From a checkpoint of a small mixture-of-experts model trained on Wikipedia: a sigmoid router.
Below are experts of layer 2 (counted from 0) of a mixture-of-experts language model. Rows are named router (the router's row for the expert), gate (a neuron's input weights, with its number), up (a neuron's input weights, with its number), down (a neuron's output weights, with its number) and show model dimensions 0-127. Each number is 128 + 24 x the weight over its row's rms, rounded and kept within 0 to 255. Numbers have three digits each.
Before each expert's rows: a language model's description of what the expert responds to. This comes from a sample of Wikipedia text that the model never trained on.

# expert 30
What it handles: Pronouns and infobox labels
router:098126124147117149107116125105108133165132075117111141122135099145149136144147109114121113078120122100170126106113132121125149157112136087159140097104154142123097150071141139161148133110095155111185102104116134129136107095165145102168106132128050147122151143112125139115130132149131129100150137136127133117170102139140143138162101115094142114127149131106161122106137122133123129118137
gate1:106102149157090111094123107119096113097107134129103099164086102127146113117139123128124101096141116108080160142119142111125111166100124105159120114092127121142088145103155091143113079102122176140113138114140102131143134131113122174160117118115140139084144132078121100113122136143157118104111152134157130099149166135107132169154113128129151148157139118139150167130101159137111131081141
up1:115088129146147087112135166085078155119155095113159097132130113126141125108113140109148111125152163141133131131144145161156160164096098146177138127153099126109109138127126088145140127119159133163136145124158148140079123120133151107176127128125131146098114143102123108063146114123107143118096177152132123095154080129129166140128176077148105125107119112121137124139143152131128137093137
down1:145134137106106149128117137140122083139117177123164106085131129113136139168095103095124120114187147156132141110123146111100093130154086154136096127134102137060160129146117156113140111110126147116138134121149143178144141098121122163127103123095119113134145171118151137122152119128148145138114117079147146092118141137150157113113140112099081169107092156109149139153141141087089128151150
gate2:157113139148099137085121078146160122211158113121140157103106126124118126099167150126120145088095155126122104087139157090137143130114134112106132125167135138136124153111136128153107105115153119150162127133107116125151132108136125145161102133120089127123102105152102125105090111143146109126085162160130139119173113116128115155160140123091134101144147131168170173122123121140098140148099
up2:119161126132129098150159125144086146125127171162117144129143118137123111166097145099144140109134124133165118175131134151107109144203144148150088136127093151107170157113113097147144137123135137105139117150129143149115081097127113129107142102117082150121075121134156153169124160122129099123155127092130135164131120112196123101108104152126156147114139103093129070108186134123128137104174
down2:099125099125102115116154153155134139101146171153131062137112119140113142134083153131146128095140145150150130117078101159124174090181169133127095172100148096102120146131115100133141132147066133134162083163100158112142098133108128143159122091102096160126114138131111148141124147099138131133178136132088105150155119112065112127091136144089115140145135152120138165097159158140103130102108
gate3:129133081083108141103136166066107084154111150132178136099112124206143132077118121142125096131112148119155117146159141137175127114085174147147110146117163108108115136145105173137102130116098105100141154122156174101143124162127131128090152106145103107115107124105105111123110131149182119136113132116149101117101136138105145128107146134134143131127120132118116140119077136119058107125102
up3:099104099166139169138094089100118134105178141146147145126122147180130133164144096150135130102149147109143125140116107172144139113119119148084106142118119150142134107144085098119146107126165124120151106094110100163097146059111109103126091114160161138081148133129128146129123153129149142110137134083108097164070081129122144119148090131093119134116107117163091120089163097073158126120196
down3:121147117167091125119145132105147123119125144095090111092087139124072139120076119148114113117128133110107136133118100135154132152147160146163115141079118138103164114117143137148122123164154153100124120141174077150132164121127117150101107129114152088108114105154082101106192108104131120076156177121130111121128100081092123139121195122129139141154113145146112095126136089103133132103105
gate4:138129158134122148070159141111111176146122134112138144143113116133161129101174098084127122093163120143102142118147062075124150097186142113139159136113107174142084140128133104126124120110148087127098119114077125153125128128103139147124150115134131150143136140123137153094126116152164124100169108171137118089139161130110110118133090152115142132114158154112080171091112133084126147146125
up4:098130099106121119155163156096173116120155161193162111141116113140106212145149105139122106113156161148087110141134088166122135128160131123134124114133096110129108120162149135147133132117113131131133131081137114091128120095135134117080148090118156160121139133104132122134105110120134130154107142093112157119129141109162115077139126085146139136071111122138156123118144095118117171126094
down4:128107131153119132157083105120158123144136145104075103114122123102075145112101102152147151137126101111103152086095101127173123151134127154150067124109112113121159104142126152166183132154079102139148180119138130119126130081154134108122141136149169162110145123152119115128134148106127109155135121141168133093150107133154077122170081139106121147124096151101116133150153099109104172115163
gate5:126115111172134148103139098170152142131139125131147133181136095137178124191132116147139130104161127122059126108119179080123107113139135156144190099128114173099138153101078138141111154168153128133127161092103092142157097100135094156137154104153070156133106134134155149121130113124118113129111147168120154129135105128096116097141129129145128165125091162082116087094107135139172151103143
up5:114140166108128133120137143144158125111129144149119130100107166136125141127123133085113112138130166139154131114140114162125111133081092140093150093140167085110122150127151125141122120083114085149140160114106103087077131139105147141104103095068156146115149113134118175127141118111154104122097124146120122101135154132151119145144113112137131137126087143150152161121148142135112135111136
down5:157118113121166132108187137148130131107108120099137114152138120149141137109147087138148102135122160129156133092148160116145140163156145107163158122115099122196153142085153124117145115166130133095118147094121123120147115109142154142146111139154089168110111101123106133143125098093113112078145150110139152128098088138128116089100157103122106135153128164097112122122175097140148116139128
gate6:111136104163101146111113123131102165128139108110132146112112154145096074128116115116094099143119124124140126140113110115152100193126088112131121109093128086137130134107157133126169077107113177103129137106154130150076104129151125130143101106110123118090162127164140110102128109146150112152114105159157119106112139122160109087136159114117169141134180106084129105121161144147099127192152
up6:136119107138137147149100115121154085150115112120094111143138114103148126139134168129120120102082153160062141141117105187132082135113143140124166154158093140107132124156110109114108119129107126121139173160141094124149137116116149122123156152119116179108129119098122109153066122115121155122098159103131116120126143169087186123117096112127159098120143080137080163143074137128111115141105
down6:111093126118128114089158100120171126131121110146141148154088167082113104120152161105181136142123144113128126128147165116164166083138136188131183104130123147099142116154111122165122143108150183132140122173149151099127122154113121094139141098128093135144095174139089148138074130136136138128118170139153082137091091179138162121128087141106166125128101082129137099138146156154126108134125
gate7:084112143107129078102116137117116112142130126090143143123101109156143147117151165126170151097164148125106128124129119109147175134126116121141120127090097106144122170156124097156140093100124135104130117130161122154156121116133126087123126126127085124132087107111109194120103154142140125153130126097151137117130089142136129157128125108139141136155094176134123114159108154109150097152169
up7:140130116118089152175124139121092106113111151115124088141151118114140086149168141126145135113176135098120112145126142142154150165109145092145110092102085125107141141112148094157133124112186145099149181127156141128154092168116152133153111151138110078160161141143146154097161137151118153158142117175148088124145091115132140137139121111130088096114089125118171119108117182088135122130149
down7:101121101103116080116132146115091096169133143147154079111142098113123120164155129119149114148121101147141138179134146116146159095111127138080148111113138129123134156182134099146096121118155114144149164174135140122140116128127158140137085159140112124150120131134137136159117174145131142122127128115145108117118135138133125106169097171119122109109134138116136103180116084113113104121190
gate8:131145137158147148132159132118156145142174139151132143126139136150085087104118136135118162134110152110119127091146146131140134130081159140140148115154173115175098133101121181167124137092149149137159126128102156138111121163112173095114079087161113139112143139150104167144179114107115103141118117141154150137149134114122138139078134127075142139126116124126172181101117130100111133103121
up8:104120144104162134088137129136106127117129125128151109127135143121108156135121155112096178139122144113135115120105117154099160141160133158109092125133123128154151094125134116126144166102170146123107097167165133113091117140120094137133139125143153143170100140109154106140062142110129105169149106150113181152151144107140145091097108109175071167096120120119131099119120125141101141105145
down8:124142129110153121099123158111112128123133147079110099129120070124104125139143103168113111083128149131170126136136170116094121110120185073121092065158118102151135104109133118121122158122104126111135119120145086130134144120133141143127128122122117140155121130146122142148120121119096113132176144097095118137166120112156147156114130092142188152108116117163142155119167152180076137120130
gate9:107099111113097098160138106147126125120123130125154147159134145108156136119164143127139116109125156151138164109111146160156145174099114149175151126117127069125132149105121175115146132148100155175181142144097121095130123113117141155144142138137130148131097099102195090149106136101143157169162151132141167141169120167123128121150128135113153140129121134120100123143114127135135110159096
up9:159149124141087107191095133147135157139134128142136136129122169134134159120095090078109142083109138139146166106173128122117125132174130129081130125105165139187116142150146126171126125118131183163133168103108130145150185146116102121100161104100129146136120127103160129101123132126114145099121125123086118090149139123109105129184127123064151152130162134136142103124128139090061120135125
down9:156146112136174100138129093142150116147120153105137143136141148089156163164087155114123109105143112104097089111128122111104128116131186146100123108105150142099127103185161104078129136138132100112089146153120109137095106120140086070116122117143140089110138131089139129140132143080125137143139127110121127137138194133111102119163111124128111134172099113155168087190120128136141143088094
gate10:120092130117106141128120135124136142177103106122094164134090136170108099156125115123121093140147128067139137109132114056155107153172141141054145072165099116155129110145109182088141079078091150130129146098155157121114149108107113126134173119130098117148134132118132150136145142158092115148135087123122125114109124129155124141155151137139144124137075095130127115149096130121156130149163
up10:113090158160148161153193066123143126116103137143083085116124126113120071149122096085128099164149120125132136125126151101181106133105155139147093112156092108119140140098143133108100108100103131109125141141183126141143134115145127090139122140138139100104132093114148112133149105161171097190107104134157157147129120098135122083114108110133134122124168165144154167105139104117083088118080
down10:105165153118170135115132119166162100103152120148106166137105124095108108093128148147120136107102116130124092111129151127150123118150164114129147150094135134142098135081129181145111095134152128139095085100123096097161100121107178161104138112124129101088119101105101100105158111101155115103110110109125131105158147124150091089106144095116151115143135093109135110113109100097157098130117
gate11:121112124109149148134110092158097113117155109165114151128134156116183130117161138113104136110165148083095115070104131128146115139088116141143150115111100113154123164124165171130094138121149094131128120122133168128147082100126128126117178154126071137110125098131160132147112099121123115108167164134135158142158133166106154140141114112136127162161140123110149151109141124126127151173118
up11:157138134112167129158158165132141136183136157119138126127118097165073137122113129166104134130089126135140130163130058146134125133112093129163116099154150146175145171094087157128106104150144119160111151085105108090152144159137129110105080114119139105126091148078168129116122170140109163143141127103142157074136158120158097126152132152123110153118110120161116129111130116113076175146136
down11:155149155122170134130162110094131125162110127102131178133089137137079122109120153154151104101177100145140089099179110133109143136174109113124126119114131126160137169123080125120136094142109114140134172162155112134089147136126136107125129163145077125128147114137119112161105179132148138180127149112159127117121150124144136143114160120151171208125105119106181119113130108149103130146118

# expert 48
What it handles: Clause-subject pronouns
router:052142141109143161129139112081118092147103110142149151109106087131107126137142103129106092101125111121133129099117124139089144121112132110138136110075130123122147144056154136111126094145083134073133087113094138135110103099173133120168075140145094134077159161117123113116113148128132132107146116135132146128143134141135158118152093147145101142127125115102164104120152122132127142135127
gate1:140120123116135127121114119148111143108184122156101102109139126125126125092139091062145127122142098155111138124121094154186128152138135136078162109144117142127140135134148146134098134124101147120123147121126071126074146145108120098153093100081121137134190121133161171092080168090096147145136125091106119148154088104157076105118117149106115113129121126128148087154146135154165151131134
up1:135124157083136114141125099127142145096117147150136107117148142169093116093147150074133155156131116098102111113096110139124135091131131101140146115109143062128114135151187161147177169106138134131145134137151144090106115155127133113151135125113132126160054138097125124156096126137114092155100119082129116151116121113164169108134100149118126107100153108141147112099101137154092108143094
down1:105141127059126119170157110147111152106160139099154073133110089139132122134121143146117091129092109132083144143122123152099150122154153165100104096150144103154121153131114123118148147134166098101098130060148142142097095106154124119124131122093130101158137125143120140120126115132161112109151149076099177145128146113115104165119137146125107106088172142148131095141131161138107137171139
gate2:112119128137084170115125126131106132125115111151139095114125121092175136128155126135102118102156143134111114103112152117117150086132138144112116153102102144096144070121120104146146125090060092140111086167135181115129117106126098122138105124083092130089133169108155126128153167131093143125174113179092159147144141100091133148130113132115091153190090160146100094139140136140151095164110
up2:102186125105127152183121132106133160113140172138104138141122165129131167102100091159123069163108146105146099105126127152169136127171122138169155100162173124130129174098103139140149128125170122125126120176134096118150156112079141142127122138122146117169106119112101144149151100164130147141133145130157123112078096158133114104129098118127111136123154124143152103140123127135077139082156
down2:103141106148175108160123152094112124080162092098130169168153159104107135131117135097146141093153129126116095131125132114140135109139125131140144137098149150129151113152119085129138119085137161170139120144138114083101096135130130066109095096095183163120130132120079154116185170118119145132150125138137152129111148111168132161148112140132108147141114147170103114100123166134157106145154
gate3:086133097146136133120132117146128151120173101130116141124157132128129136156151123096144100134142148183166134109129123141130094122163091123111136125138110170127071149146152170146073134113118120080125150139131096106155132144142163121104102165081117167103162147120138163136139115137108154108113144169121138151111119126132110118155134105120126116100165113153144146117084159143123132056125
up3:194145125108094114117117123167154118124075133115163058120104115149143100152124113137136132115111081139113115105112206115125127093068154103133132145164134110107158114154099111131166158108174148157150137127104148097127138132109130132152156150105168113144074170118160125205142097103142100115119141117148134097142137164132097172109162119150146132134131101116151137114171112142147118147137
down3:132138176102172146117156090150148107159126145122118112157077114130138123092136099128145107137140151127170100158091139125101121097136125107141109133076104116108165123099134126127136111108132114095081096122083103156104154073141176169150090105143154133150135140129049134123126129143123121132137111103118127118148137109118126138172141131125106096072153109110139153131135132115130146153114
gate4:121078158103144102113123143115141124130154145141169134139101159109141141103126142140157132124153136133136115154159097141119125128096149135107121128149102169148106141158115085104103127124136158144157111128145124149113129127155107118156140103118158122138128111111123135152130101079140131146085152102144128146165144092130068117151137123137138140116105081110098131081139153155145128106157
up4:134125135134094125146104152157135148111162148117087114124116131108183116117139188079125148118190119117154123154139147140122150100129119135139127117089148087140082106111179136129152129127107114123108144130088097087125083098134102090150132151111108180158113136093107161069118127132139130124125150136140114111101128134158149107148135123124137133155138121110151131146149165139081147140162
down4:148089066125106117140105137138148087127107128170080125126106149107149139102131079112077139075179098134103106118150132115107139149122116130119136096118064110155136122162111107142151136134102120130126103126128076103133049133171147105141112135111123138125183142095182159099146134144104142160132165104165146150096144108139117112097076136123143137168157147121126130102108126125116138113096
gate5:135129111138092152145152128133152124131117090108127122135095108132116157127143126115128098077103106150166112079147137119142137101109139127139122112080103110135088076148162151129110134109109141111120102092184157127139119124143121128147121145127115121143142117137129158131135133114136104111084132165086150118125090095085189147102081102114095094124126108130083129098071128074158152141132
up5:150132094123130113128110210102109123097120129049131131130110155147112085155147095128127107134076130141140103100114102161145101122153140142115120120146107143116135130162135094139176125151150113125118134118152128097124123136122141163136123111095132104168107109134108145120156114131155111133104111132151102090133155124110131117137152189157112107096129098149140148117138142162170091070134
down5:123089100112148146112161135127144151124133146121095107141112151126116144153127145123093138084108158097177134121136149144134107162110122140136164161103099129146115128114129133090116095107137103163186121102130149085133119126120127102158070115112172119135134092145146148071120133101092145118100206102140097155100151115123138091138122118148097112134161122103110104126142085144175148092138
gate6:100105151090154103121159093130168136097106112143104175144113146158112142095117153173135117157132162135157147142115087111126144135108112097132118164101137130136146146173165146128100155130139166160116105152147111116124151143151114115157114129153152116137143141104133120105125103175118136131110149101177139131093103179128144143144104165126130113133086095123130129179129135123140138077188
up6:116126123132162116121135087115157150109103161155118163123126092132109148111110124146117120155111126127161141152125137125115120102152102112177130155117133139146126125120154114144125125122099114089134140149170130123127113148167086098101119133134148114097131147113136117132123117181076106189143168093140107159112125130144150120133091109106144150117123122144168164124124143097096132112185
down6:123115106121146110185139139137141170143165118156172092133151100156170132143117123094171134079125110132137113118164085148176098147113156113177122122089119161185090170119109154073132176122147109125113140117129140131113150112136127136114133057132111137134103106144107139139131142125136144134185112150143135119130123132137171175114147150163149074120154094152108129141145127145140126090091
gate7:132089138192130121116178189161110152121156168110087123148075123075159140146136131095127120134157123157097167101173116101136119146122090138113118116138175117129152151096136117123127104139139113174169153115131172129125152104115148131146119117119132148131146120127119158085136098134132125118127093105123114187101131147147152178129132099145075105130087121127142128118119128110120137135114
up7:148135162142110145102112126158165136126104131146127122139177147176140127140133151084110154150101141103150087169100103111084136117124126123113119104148099171084143113139131098134124156071120136139106167139141127175100140142089129128098152099126145181102128121139146112168123147126115152144104135126163086087100113181152115085080173164097160183101145137160101155140119160147142159136132
down7:162104121134132112127159122150086135113093100089177157137120171095134127142120123115160133106163079149112158115166095065135143108085118136141132151124152101154115161138141119146123149145155107113152113125126129134124118143103146125131119119162125127132136116133121145113120120116107122122152140165132107162122141128153125163121099107136096121155103152180121119111087093151100094096143
gate8:129191170101125163150115106084127141103176136153117111101186134146137144134104122104096079082136121131151084088080113136155157106161129127080136113117110135110130140120090117115182133132086131126148093147110122116074114117107165073130130131080098121146148161109101102102129116143133119114117135102170074111145136150129134125113127127142136115131117152138146084109098143148146179107123
up8:106134113148176130177163077131109111127122120107126132146157108114120172122116173181186101152122123222155129089143151118118123153136159140127109118189103177141137142118107137153065119143126100160119113093160095113147111129118107095101107171154123113139118143107136137169111184153147109134090116136119193124135138127122142121115096160114158121133118140119140140119130115137136107166147
down8:101088137133129120121103139122120142126121127080127073078103128108164121064129146138119150075137092120156104103171108122124135184105104112150096172085113115145118130117094147103144149138132163076118116064145115146190172135159135130109157115116135141069144082109124103113129150128123127138113141129117145110136114130154110156200103127114155093180146190098109123074165102097117114134111
gate9:104146141154083112155134118124093144125084136162133112149099130119163125129167132154124133141199139101095127125158119087102121124105114139134110106111139133141055106127136094108116154139119081102139147111151117163138115124096160108145114162129156133174164131119147104121127115094140118083144116135139096109120152142119121147141152096103080140130113131125115132126132111148112113092154
up9:076093133116148130122162132152077144151123151116159140109071113114137112122127098155101137129116132127122121148088155151115150187129114167128111119124130144140124109112140130118136136139114129129146069174104112101140131104128129148120102151171155153154160115157139132135107149115118152100114147138111106146110137120145144114148141167123118167124177117129148164112141088119124132104155
down9:143130138104090152121127154109127113147123097133121114139076074165091110104098062098131134079127162099147135106141111124127136144143157144137113120116123110132126134123080163090126121131160140113134079096131140146075144112144105158123171120114145130143083114183139116148114164119099154155140102114099134127139155108145106074143153107133133123116117144129107119138103091123140126131129
gate10:152158106116125122122067139132110155128115131115103122131089129160161171091125123152111158120088105065083137146139130111105163163137119108192133110152108179160150134136135146123168100114104154125137143140146174122092096099133127096139151135167126084134111157113093118133106139143115108109140134145139137112146144149152140085158155151117131119165100141127113100100137154132142112120132
up10:140086115157119107111071165168108140128132159093136139098117135170150152125126124188136137103131168175117155135149122106142142116135091152144078172147143163135112122112145124124127122101166112158139112126092079135142139116143070105121135166129130142107129141125146127126141088143114168136160101113112137132140114123131152149133140136142137151146178153182092187098186192089128082115149
down10:168131123109120101097153133111155119117117138070123095148104143168182137120124146147157136122104123125144089117085119157099143150135144103156100120196130149115136103098117101116143112167139179141130120102127092131089108107150083125127170137099149110167115141112117106153128155124174125172175172095097120095112098157173135125117109100109125129115116124136122150106160124109105110110112
gate11:086121128117117126106120107087101120125109148139142134124097118185107124104098103096113098138101117133111129110094113133120128120092106141135154116108155107125084171126099147115104146089110116129150148120134189136124147158103125129134158092172150100100122126155141121057085136163095126133143110138139136120149130103104152115117123104114155101127102111101136105101105070121093150126133
up11:129128111157154146133209102136140116079168107109153163163119135097119157141147132130108129122161108111121139107156150109153086197129111111125129116142121161107160119119160092158146109121161125124167166100138068130156100132156101104152094122118117102163126195103125137160171133145157125115119147118087090113143123154146162156120154152124108139165170136123156147114130134123105117086129
down11:105140133128145155133117155111162137125101099105148180150169140147084137126115154133113174090102153102126140090117098154109125120142117139145139105118152117136090146115135144142119109102099141123110144104101139124106157120108138159056133136145067133166109091105107137118126159133087149130113128111093152140119119113140105132149140189111155146133140158112084120141162129124172151123187

# expert 18
What it handles: Title and name words
router:123128130115110157095131128068123164143132133161129134144122108107136131145130110106112116132125130094138124105109130125131163119134114120117116097102149134138137155090101117125134136072086139134194103122093120122096094113181156112161119139115084140138107165123138114084126118174121121113138157128111110124165140147156113128128118120155111141101146136130098110114100132129107194137120
gate1:107172164118090118117126146117085115104154127119113139128169092124122120125131150175121095103110134118161166102117111140079123106138162100082132102144093092155108114114105141168155130096149139146099144095114142120129127150127148104138127127121126129122135136122157138093140116091143134170175118121148105116093140140116142131149142158089136152138148167112136140131130152109128134148094
up1:151137190136121103107154089137120119075132159123151121091158113102131107138142155171093112165137155111145145115109129131099101113170126183120149122169116117142141140116062131118117141103107144110129062143144150190134155174159174154148129120136153129159114116123141134098129091135108103137148102128121099085145137084114146123123134128113152140115092111114121153129126141125125108108136
down1:107158103094125115143128101113130140151159164085164123172124089137161165143133154134114113141111168124078092121133169140126152118103135183130171110141174107159091133110098101123145110135105140147185128134132108133083125132118121134166154105111139133120105157086130125141122149090142117142143133107103090122137126146152077124132121126159134119123115142124080087063121097171157115153107
gate2:140129135113130146141123131083081175145137131095110146124146126138090050136150126084134156136107143135162142125122126176127151101085115087133123146151127086122138138090121139151144094100147096119127141141118118088111115085147124102105134169102101115130132141176159111114144106138169120116152140114135135116111148106135140125152113175121154125116161147131110148098150129130137157163117
up2:132099138140131127116147056159159134109141132093131112126107113170123188164141146157146099122144118136101169125174136107111096142131125170156098118108153123132140105105123107121118132150140112117090126153143137120123151133182142089151126128155131150083154152105126134144133153124128125122112096090127137122135125126130124169081091158121121172103178121147153113163131139139119112132153
down2:116103113170151145088112115123110148142139151130147100130110078162118153109101169134090121154126157093143153123162165197132144098115113131177136103119106147128146116123160122139133113192162165128167098120164145130114149157130137081120108143116140105118160099130103114155150139144101135155125139124114153125137130170132151125103112103138128134159155125128150114148134137110109149146123
gate3:116138107120120131161120082139106140149140114148126157096133116111113103103147145104160139105087152120158129129134131099154147108083113166151137120069146188140096133132138107116143149101162155151161153103144126108128124148162143141146135150119125156132150128120103143139177145157134130157143116134133121145137103092128166133160086128129114163134125082093144133085114118101113139108204
up3:120162157090143132150126091118129140147120138128151141123124124128160135132153178132102099137146167156074124113167102134168097097126129102112120127160120090072156083101116148133161155174102125133150102112092130132124102106139126124160115094136114135151148122131090103105162106102127149134105153125107095122129130111101135136112134171106128155144115144111147137125156158139140119128127
down3:150140102124147148096105104133135123164123111110174181124104159110132134118161128123129131141153101149133102121128112176103118134104135100122087138134148153132123090114165197149139129146154140087145185104148141130120166097107131109113159130121127154078107118107168111156139167109109142176110127129155140145130155108110145133156133112140139153099142131085101126139163107136191137144135
gate4:143096173145139100142095142138123200143134122161080125112128093133113138114122105103134121116121130129144137091113105165129110138116141147114104082149114099171115118139103100157163119078151152101110151147123108145150101075118131138102101121143121085112140131134161124122114119090159087139081139099110152088136147102100126152142145160091122141109119135115083109155112104116077124116147
up4:105126105110159164098120114098121131132181137134115131110117158150110126134172125108132101140190079129146116145138122115144128093169119130103113171150109126123150126117113142130125135128113127104119136187140145102135145106101146204127166131114147111121111140161111132161097121160144114125129127131137109146106114093166119107158121084125088127115146191133126138157165151108089082111104
down4:092126122123119119158109108130150111132164147136139078052113137173083161107125136106142163161150118145148082102115126120128148145113095112108134100150097138175066155130125130158172136125144160119140133159128136138154109133077107172127142130134099157117169123137121134108101119117139132124119109109123132115138164157147155109121204116186130119096130101129099106124143082082135127113139
gate5:127092101149139140141153097139124127186166090097143115108118116100118109107104135110136113124087096145102094102093145139125081116097152099115130144139107119143135092159096104127153094111154145123109123128179123123147179140139117123124131145142142099090128139152142148197088178107155113141096102109089123111172133138129127154147110182162132112116103122121125183077126124109112096140144
up5:104157096141130133156127090116086112149119176116140126134104114122122157140153157112150132126123158113126148112087138172171171125142105127095117120103179136127118096119126096114134120142120080133130104122108131170123119092131114140119138110103134166114088102154120147091123140147093139108120130113115075167137143116124117166129150091105094128069163142098100115139084145145123114133113
down5:150095107099097129118118135118098142111099137133093099111101119143132081139101114127092129134124114159103114132088107089103197104132128110104128095135112103117053117100128138130130138130129110145160119184089136159163132076144142172110138085111112169127133149129137103111135120163067114125169127074111123131122070123108117133150134131105138134093133102160111079149130141113135137143134
gate6:097123118139155128045161134109164121120106097116180175172079094128155130090076155129164114114120109098115142109131160171104170154127122165094137082121151147113145143134103145110127129111164105161122125110108128159160131095114136123144132101155153128137152153088129155129115118169134179116175113178138162086183083162107144122109145139133151158143136136140141142123138131114148138125095
up6:128125097126107138122136136109145134103106105171142130161094094139141089168136097070158135168112146093132144157072180139142159154152102133081151136154142119156130173144100148118157149124141128090121139072101117118150122112110108114109107105147139096092169148119125162131128182141119096132101072113111174105131103147106079157132181108084155115116110136129134109099127106149130139148122
down6:074139176147121151134116116126131141134157144134111184157124122115113120179120089146098118122158136128170139122121097138171107137154127139139080156139111094135118145106106109112134149134147128135148098159129139132130129163101128117161129103103116152144120132090163131106134080101126130146149156116134097172159181139163090122102144163110117140129132129169119105104120159143152142125142
gate7:133121116138150126137177129124156129150116105107169105119153115134102135127115124059134134103101100082142139100127128169095101151130180137145121168100100091153164139065160147116119111183165191093123145132133102121103080089132126137123139153151116146132118114133146140118144134103169135133094128168152148101138106149100130102167129154122115124107127122134151157113151120094126093143128
up7:090123096082107176119139073121114129112124146140111098171158145089150138089117114154123133163082147114138100091080135090119114166149109113149141081116148153131167163115141136092120129140140103169127102137102075102109148124124136150120085098125137123139093076131149121107100182120119130103158144113086163139147123114132105133181093151131070169158143104150097130116138107139150127150158
down7:130177104134154169167128141087120109120128120163122147129132131077103120112118137173128124136094144136093125129139145119141168140141133101132134093177176129163126107173096112134128125140159142123122178129092146150104129137148102118150161141130129138124120138102130133154106114108160106147147160124144147141081196122176115113168155150089128115151135138143124118129109120147142119143126
gate8:120098108133142118128130129125129174129125087101131133121139168134145076131145121119120121138131106148147079126155127131132122163109128153130114119101138120119097122127187164090110109110062127103158124166170139169146143155144150157137138101133140122147139122158127139170176130112073125136136149149168118101134134110130121150142107146127148147117122135076154119147108185139127117157135
up8:172167142139117147107124122075137133107137128113097098137102134136125133112155143093152099089155101114147131148134114144128151035139128094144102130109124142118141135103085159132158129101113103119126128125087184076136122120137129158137142107125123148152100127107146104097090144192132159153126120125093134140110145148171126146070123126109113149131150118117123161086102139131120116154101
down8:093101081126122101096150088128137129167115136123108121141137117151187150118171129138132176142136121151134139115134149139123127147118139105139173099123149165146142122139110159108088148110103150112109154080070192142121122137173110123140110138106083112119106114112134117143135136105103108106168135091059141101175148140113121156110151140145103088153118142114120128135149160146077153169098
gate9:110153129140134153118139203117153140122182157141110137112170114128119074109162125081100122121047124108146171114117147151172165135143098146114147120119168116115111152152146122128094107144102185101153123093112157143132187125117088129160163121092112117077163123123126145109101098179115139127140144127115117122132094173180141097120155165154146127167106079134139126119131147135149157126156
up9:117124106165141135142144149127121121137154127195124100091130101100111085127123144134125148099107151123108102117111130136146113128135124076131160115109106127107102157138119091119090171137122114128113078119092151112163087165153123096094104138135121103124138150115116118152104107142148094139127111140121154159112175157131117151119088132138120127130127156116172184102103135154157067122118
down9:124144063197125133070100150139118135145136184171169121126142121121104157137111156141121160096101147168095151133120142120141142137131124153144108118140125150106146126164118141140131136106194100153143073111130147082151122114088143147126095144134155173121131143127157149105101089139128134147109168145133119134149153137164130120078147096101112116131124123147097152127153114163137076143142
gate10:134113107113137154125120092090106121153126131135132104122130122126076107131132098138128108118111107108165155084085154136111140121096129143097104131100143136125116148090162108160152176129219108121117153085101111145071123127145127128127137142107103134131133127139129115103130088130122127120119120142120121109154117126077140099132144129102117138113160145100122137165132150080098170170097
up10:104132146144111094113121137151125121141125128127149129131126125187130104139119149096150109120064130151140135133178108141136130143138174110128126120110069092113123145127131157147153138110121182094104137122167121115106115122168116140170139143141147086107118165122128136145128165105105097123086168131136167103184110169132126103133204129133138140145080123129107116119131146149201158099126
down10:177082109097146146079129163129126094128112104088138106097122135163135120108142138143097182114129144133119100140117145117113100170097135110132137118155101103168108123106121135081115130105160097111110137088138123136141148122173128131099126138138131137141180085178104112179138121131114116133100136125114182110099107129108187145162161127115136130150131124115142160150127150080098120138124
gate11:094158133116104129158149155152180114132129128139144207148136124168126126140140102127138134133143156168165143131153108107109120155114105166156153099101107143132140124116122094104112145155156131080095122131135155156154117107120174129108087148121147127132130083096136099147083115117101088093123107158126115158129125094117124147130135111135142090147117143127167150137111167125128132165115
up11:132104112104107114144102086203120128113091147104158132115125114095153138115160163164136155137134149173133095131144098105077138140164103128139107115125178097128125084111118120161141154148185150142120159113147131111139123121138102132100122089117094151135117104083159118113114163156112143171119098129090158135134109143122135101166160133149136161129094153114128135152129105122195123094143
down11:099125093134104150153095138150100136103127159120113148142125173125180136121117159134152109137131132128130136151125135152098148093105114119125144163130148136159112142090103173116128144171121152139141131125138142158126098096104101146127141095111124159141089106106155111096124147099131125129093107163109175157181131112148150098106157118128108133120093100089140110086133111155118131072105